config = dict(
    num_hidden_layers=14,
    hidden_size=256,
    experts_per_token=4,
    init_std_o=0.0,
    optimizer='muon',
    lr_mult_o=2.0,
    schedule='wsd',
    final_lr_fraction=0.1,
    batch_tokens=[32768, 65536, 131072],
    doc_mask=False,
)
Below are experts of layer 5 (counted from 0) of a mixture-of-experts language model. Rows are named router (the router's row for the expert), gate (a neuron's input weights, with its number), up (a neuron's input weights, with its number), down (a neuron's output weights, with its number) and show model dimensions 128-255. Each number is 500 + 25 x the weight over its row's rms, rounded and kept within 0 to 999. Numbers have three digits each.
After each expert's rows: a language model's description of what the expert responds to; "mostly gets" lists some tokens that are sent to it at least half of the time. This comes from a sample of Wikipedia text that the model never trained on.

# expert 41
router:502498532524485505530508455499446542538527533511488492541498475496478499539492515487510516488502523506484530552521561497447489472490490493563502539528501513493491525512494490521488492503509505464521472464493526458470473515500491522486468482513478486484507487519490480544489484475510498487534523485479519504514532481474507496472518468492445526535510484471493465508472478511485487522465
gate0:524561505513473548505485458499455525485543502486502464455543494502507504511499519502461490503525479507474485514515535535464494454479488536528463534483480549490473487533508498516528526545506491485538484506513514485456508530488466496471509509547507474480499499525491533496512478507513460494541476477515449530500538492496487527439551505485503530500505503479496471529486479493482532534458
up0:536527448514413512492500492518502528476542490511506455466516507526498494543494507498439475502554468537430471510498494520461516445479490501491465523477500529499481491532491483505552523515470534482529469477496491489494494529481493510467485490516532471522494501512513537497504476516510501535506484474487475509504492512498459481432538484472479485499486545477484511530518497493461517513503
down0:502470526501560505524484489523478526540453498515487496459487491493515538483479550500522527503516502509525529532492485504491484454514459477487513584494493535530538490496511541519501494471503492519526479468507513465520477511502499487504522500541467526462501470520510478504468476473506470464473513484452476543476495469554464509500497498500495533524468464472504534499478474537469481489468
Description: Plural suffixes. Plural and noun-ending word pieces after a stem, such as es in tribes, taxes, ops in stops, s, ians, ities.
mostly gets: "ests", "ians", "ops", "ists", " areas", "ities"

# expert 27
router:489497524492534526527513482487506465517506509512438541462483465497466506459489534464534491530507499512489503541500524509475506445513498475512478479471462479491512469510533481500502492472514524517522517511536554524526484499530488494523524473476498518470506491494479512461503538491503514465512509490503517513515448492523539521498507479509507547516473487471484440492525506468476479555456
gate1:517494553503513503506466469482507482461457466493452478484520519548481513509517541481523508494518514528520524491499513483502535483530517483493469536504475493468505509504501510520505513519505504510520536523497479491502516466513509470499479524486494474507549515505519537517477450493529513511491487527469512499470450477496476506522542478460524517522487451452537522525490525515458514486507
up1:536500474454479478455523502507532482513522498514479515498495501481507479487491540524509490496476502535518477477481509519533515529464522514520523489497533481500471461544516513489491501478477490477497530563515504507513510458531472515528485518511498505512509482483488504419476520576477461530502502499452503493473466485508496505500495506521521516501515482485505512485496446492491500518515
down1:529484430505543518514521522518520491494519452491494509488489500481478536516502508481533505538489519496478472503495497540497525434507502503499449492506493476512473484582531488489522480520554503494499511506526482488527503485424471497533502519470516506479512509524526527441505568446482489471516530486516515480480476525505480481419474517522509514536535501516525527491461472460504483494526
Description: Name and plural endings. Word-final pieces, often plural -s, -ers, -es, ending names or words in tables, sports squad lists and taxonomy lines.
mostly gets: "nes", "ms", " Votes", "gers", " Americans", "ns"

# expert 17
router:534519501486516526490487545491476496513481532492485530527511511445512557518468494508508445515460520482524494538525535494516461513493510496518523475484479485489514491480490496497516529515514475472538545462495560518487472541504519510485479466555450475471483496483492484547480533472524490496545489500527491487500500550499495487516510505483507518511512493531506434493525490506504489488516
gate0:514532530512524549465432495476479505490504538522471473494533505457536482483488496516501498454449475525505507494476526537512499500551512509496519542500495511543516466483521492494524543548490481476519513450514538498506437533487526511539516472506513463546501510516475545520473491502512548523485480520485501500503514525487504493479554489461487484551477506544483508459537537511511496524494
up0:465514457462489486529536492512517512501554441483504515502507517551509479491506509497525508499517514482487493504520486509506509486477486508491515484533539526520518516501543506494461459497515496554464483490486440482502584520501471451471496535500538537492484496528512450441504464521513518473494525479512511509514475482496479520494500513526488485503489495458488479514523502504490498517509
down0:524493531543501495489462499471478516446485527513497512529512516499489511524466497488505485522498509507476503462490499493523489497501516525474533528502516482532518507464488484491471487506489536485486471505520487470452469521483467489513461461471528544492499477537483505486523496478490501479491590506472480498480510485542470486531488497553520509516525458500507512508506565506508509500491
Description: Census and table cells. Census demographics text and table pipes, such as About before percentages, median, households, females, was before population counts.
mostly gets: " median", " private", "%)", " households"

# expert 42
router:491533481552468472499524495484478491490477513492532511489498466517502529507525482526499483474513476480523507527467542520483520501500510492511442475503499481496522480488476474485520508467577499500496506523513538472509570521510486484565492487502507504511478500492528465413506527529468453498485502495526468530482511498508540517525509487531530458521502497473551495532512506523532512490512
gate1:575471526510500479500505504512546545507535506514521510502515536479516527433513499487528489439489500495484492490484496495493510439490508505487491484488471512527470524526500505493480529486538517500542523584475518485510530515495452450508493485529541515513520539503444463513542478487469512517473497524524491514513479471506517489507527496459490552547480506449441489469520537502523513488482
up1:445533510499485491523487508526482483501501509502512532521518487519502486517504469531477500474465463504530501499507545505501505555563498517498515486488508510491493506507488486492522470525518480508468496495519503501483546457490523517503492543484482506496526537500518464491513497492520482498504508488507497498477548495497520521496513499497479492498525521468523429510537531480470485521476
down1:461510506488483471487498501489466517507475484457486489461496514502483531495493463483485457547509486519488483531521488457520465508523480504473493530500512528541522496489458496510491506503463523486495482555520542480516517534486505499480478457529471531499503455539494502462520517493528504496470508510491520557455490510511482528504472495502491505498506489527529523528503521530531512523522
Description: Words inside titles. Of, in, That and other small words inside song, album and film titles in discographies, as in Speed of Life.
mostly gets: " Fall", " Hit", " Love", " Athletic", " Racing", " Fight"

# expert 39
router:500533529520442469476500510524467475537460480478535511508499478521507469511526487496461493495515495490483514542516512540504496509524491553482468484517483487483513479442465469466456514516504516453521534518464508498517463512516476474546512468511509494490519542588447518497523487462508496475501505508518505516532534534470496524469554485479514492524541475473491536540532534454532475532487
gate1:473552485482459490495507461513521508512506492503533485470500544491507487491529526478463470443477455466509489510484477505461503469491504522491539502503487523505507487484497517480559517467501503469484511476475506529523504506454497546486492461453495533450489506508492550517491520512513503454514507499460503515488522524508493515451532547559510491515524486475505543508446474510510485526530
up1:555498454468510490506491459495484478580533475511497469507503508452509525545494511461521481501482493488493472493505519485548504493468502426509500536516522485489499501518506499519465540493474546484512466539534534522510477490491521488503537493538502480542510492479508565513475434513484493543506503508502503483530511474481457494506472467440523474509513505508516514498501506517493480456480
down1:512506527518508476518506519487503578513471526506549503477499479498515512545505506474494545498518488497505516460504514459490523504502482533481488495512532521529510499517509513572509504490498469449494496514523518476492541503520506491475553486505551507527488489473510444466501505548452490469528540509488504506496578477525537511508467522532486478531485502495503510490520541500468513523470
Description: Verb suffixes -ed, -ing. Inflectional endings completing a verb stem, such as comm-anded, cred-ited, dismiss-ed, f-iring, usually followed by by or to.
mostly gets: "ited", "ed", "ced", "ired", "anded", "ested"

# expert 11
router:499520539467460504465488510492491510507461513507489452482501497501469538486550459440516434484510467484495505508499501538502480505542494560550510490520433476488486489510463479472529492486506528534514511510491501501502548554522529483491485473480475493480496463490522529524526500505518470521484480500515481494479498495468479493500513477462541532461517521500515461509499458519533507491489
gate0:566540501479478496522486508493528510514529529515489487543472511478488492511496523493471537540489495492503491510485511473516456491518518490512467493534478479525504441482494494478501526451521509466519497514503499504534526497520525497528473476558464478528501518512482497496506487514503494526471482489504488492514509500471499531491496524487493506511537493459514487448528478491505525499534
up0:481530512508524474511524521523521493500518493480504513465515504521495514479528476476554488459445522543541518500560542537504513519514477494518537506470520486504538512533506508521470481513500482485496527471513454494491524496479487523457526489435510523481507523474503474471499502485459496484496514509506502495499473498538531507548531498501549528484474499562495467488468510503550479513511
down0:500515510520514467483508447541506517467472480480516493488507453493498506492528496486483478548473518475484519518491474482461468515516516523497539462475535481490507516505529466532499477559539518545475520514545547487509518502472494447500480479463498512482498513487495498503479511528513444483500444470494506476513472479511504460523537501473479497502530543502489485549492493539464546498454
Description: See also, proper-name starts. The See in See also section headings, plus of and first words of proper names like Church, Roman, Catholic, New York.
mostly gets: "See", " Church", " Roman", " Mary", " See", " Indian"

# expert 62
router:546525485531506470469522495486489519497460494505522483518551492505497506505507502480498488455550503512488519559500498511468488500499512534548491491482464490506515479520473502480510497482496529531526504477460493511476504539551504481515509457556511461446513492500510469515494561470508467496466489517541501515538559508445538470484499466516499493518521497470516487516469492499474517526479
gate0:510556515496550545516490575489488508463550576515494485531490494482494490464550463507475488472522472488548538530510495519539497473481536471488467517497511492499493471535546476495500511475508478462522544472513544499471492512477501497506517487497500506475465523497458504499504476490534472513482487478478537498473497486482498481482515508481488472482507493537524510501502506501499478503492
up0:468502501504482457520492492489536512500457533491471510467494503524506467458511553503521504506442500549496487521470488464542494522482518544450480496484466519532484528492473507526433501526495468468523485484509469512472508463478512500514550532507495471449492475539498494501503472515511532529502501536453499493480457471513498525522493530470524503511524516520515509488519513525509525496491
down0:509495484519472526507520528526467498464511520503505524481495504527494455458534480490476502503494442486544513403526510468498500505493496517498498528554541550514500524516524506477518520490478516478506498509517527507555505530507523526518517480526500494522482533502465486497538531502512498540531476524531510526489494495533540512527505495542517498512479495491473494509521514522495526520474
Description: Common word endings. Second pieces of ordinary words split after a single consonant, e.g. l+ose, g+one, l+oyal, rel+atives, mostly in narrative prose.
mostly gets: " light", "one", " little", "aped", " roof", "aves"

# expert 1
router:503543516481522504458465535521531502530513510482533465506504498495475482454482478483509470475485471488511505516505501525491493473531523508495477475517449507497492490477531459507522509489517516511491538516504574492478507469535510494496511529514520514518508501503473538503499506522507464501466513509510488552493530476499542453470493486452556511501521489526549516508522483436565508483492
gate0:461455514476507496501539431523502531475502517484508521523489475507501491492500541523506533478493510509509507502502476508496477467508521565544528463505455558503519529511525512507477493492495468488540512519466542540482558484570512491527497498499525530546475530484514440493499544509519529469504498518543522486497494504526541474482507485470442497512502491495507480505537517503508502503453
up0:478521482495489551511496441492482541522460501479561462505525480492501445517520505507489503537465513521559493491502493462449502487511489593517537507478488512484480508526475479510522527534496531507516507457498482517511476503511532451519500507521507482511499528476496505544490528471510535521495509488480494524489497484460487501469487547446532512457514488527483506510488481496467496471480
down0:489499458509512488550531473519527524480492525463490492507468565506469470449491522540487512502513519471484459511510578499532499487534489556505482483496493511486497489519480503520500507466523493546476500450504507487496504491469487498505540542529480559512512524481494520523535535456517494521465495495507506469480499472518519517528521502529483519511513490508495481457455515474511514506540
Description: W and consonant name pieces. Capital initial letters and short pieces like W, P, Z, K, aw, ow starting or inside proper names, e.g. Fowler, Warsaw, Zong.
mostly gets: " W", "w", " w", "W", " Z", "aw"

# expert 15
router:523477498471532507502493524484509458515518497521446483545482452463510525480488502503532493516513490513471465505469539523477468454504502481525535493510506463529471479491486466460537490515484519538479486526516479488532495481515487532509541500476473499465482495523493495480490519522508484479470535499500470485537517498511485508480502469516476499526444472510509471470533505463483496533486
gate1:499492534524479553495524556480508528457483538519471526452487519520503476503470481507467541546506511488524520510507489534456507515535481471505491491528470475513492505508501467509497505506490488544530507526522553539568484537491512507507496444518497508538525477527510463502523498497498517524477498486474495498505467446497517496487478482519539456500469452521524533526515480482475479489476
up1:506432541519496489481485506500487512534465444523497448519518473490501437532503499467553479499514521529525477482508523489500505493519506492523462515507514489514492478507473502527487534477512506503504478456480456503484443494484486518494522529466500496456476508445540466533499514527487500508499494531488541495543505491487505515510514501509543516462499516481482509515495468480531567503542
down1:539510540484461524522501483483485501489527519516477532516472498502516488474558527502506483525491535470450512485524489518504511495477531528474482512494551511469507477510529526530506522522534495502517534515499471481482513505463520490504477489520485497468497516486426514555464528487474478479433458483479491528518504462498509483495457489485561520489521460493480521524545487508459532535508
Description: South Asian name pieces. Word pieces inside South Asian, Arabic and Turkish personal and place names, such as Kar-im, Bh-and-u, Sri Lank-an, Khan, Raj.
mostly gets: " Raj", " Shah", " Khan", "ı", " Bh", " Son"

# expert 20
router:506507500533505517509497500492502493490481532499549508470475447530464523485510497527499452462554489488545524525514531549491518507527502498503456478529489496511501519489505462480504495470530486480488516547501511465510551516490478517529515525529481518497469479489473483432535522508447460473508508483524469546469499476478540538521494467497495498521531476486521521533508494491524474501498
gate1:483516495514495523513505544467452526473488454461503529491524499518501502471473476535502521576524500452480495503478503529499492484523520520478513508488546493490486482477504481484490477496501471532537518512472505481514553520507509502491448473516460477525463503527495513518522526487517483522447493553490495499513510523454495474481473525522473506473484517521502476546506492500527505508518
up1:523503482499510458476471486513489486536511535546502512490508504499506503531529495491462474451490468498498506507501519490556492506527490507508538501552475484518511510519444511499498531495515555525446487524531512510498507550519514466490481488519525507499526506449485528511502462514507515479544514490503521491525465477515498488505486471448509517530499501435484476465498469514516492472533
down1:474480519483470472512491537519494495530519441493512482546526518538483498492505508508460512486498513515515480514533467513485516493508495447466512487483489492496515512522543503478467446508502525474492465538489512505466508542510512507479474557525505520507518521512458504483484485472493483535441502558500496564516517509532480498479510529490468489445513498485499481509514536521519502492475
Description: Title words and pieces. Capitalized title words and word pieces inside song, album, show or game titles and credits, e.g. Love, Show, Featuring, PlayStation.
mostly gets: " Love", " Show", " Live", " You", " Fight", " Comedy"

# expert 38
router:492512515557500510474522507508493508512464467459518530463493471492486517503517497488549470491533536456504529530520524520505506530538490544552463469493466505479507517494464466505525534476496466499493523506519524509488465522517522498521550507538500505505472501513436504487480542442453490481512503524524447512514501536473495514529489477477501502513515458465505478508479504467537471483493
gate0:529505507507559544515550515512491578523471489472485523490522512533483521488481499505553485520477533456536494529489488505499483526497529507478513510495482494517478476506503502502518523477504471534532514492507510491515485511514494483467487522501507508499515482536477517507473530458488458495486501550504494530478500504457509506505496545504602511483488523473527482500487485483559477510538
up0:499503467509552542501492525511486547508496517490521517483502498530488503507494511474521459508499521484525487503458503492523508516531507473495497500474507508477486495526469494501505514452494456491481541474524498489506488492484503535484495543504464510497516488528456552478454513485527496493491507511485495508508485506482500522508477513524536481485481490522511515488531500497512435495563
down0:516492511500514491523477499480482523480507467508514517491499505524530516486488529532489510543544517504523521524536528506503508495526513515469498513485513513497522499552474509513529480496515506550521521509513489495525466502493485546478471525530471504498521524490485543524479514502523477467488449472532481490513527524459521543510503498473498477518501491491486543486481508516504480439509
Description: Latinate word suffixes. Word-final suffix pieces completing words in prose, such as -itation, -ited, -ction, -ible, -ually, -ature.
mostly gets: "ited", "ice", "ative", "ition", "ction", "ination"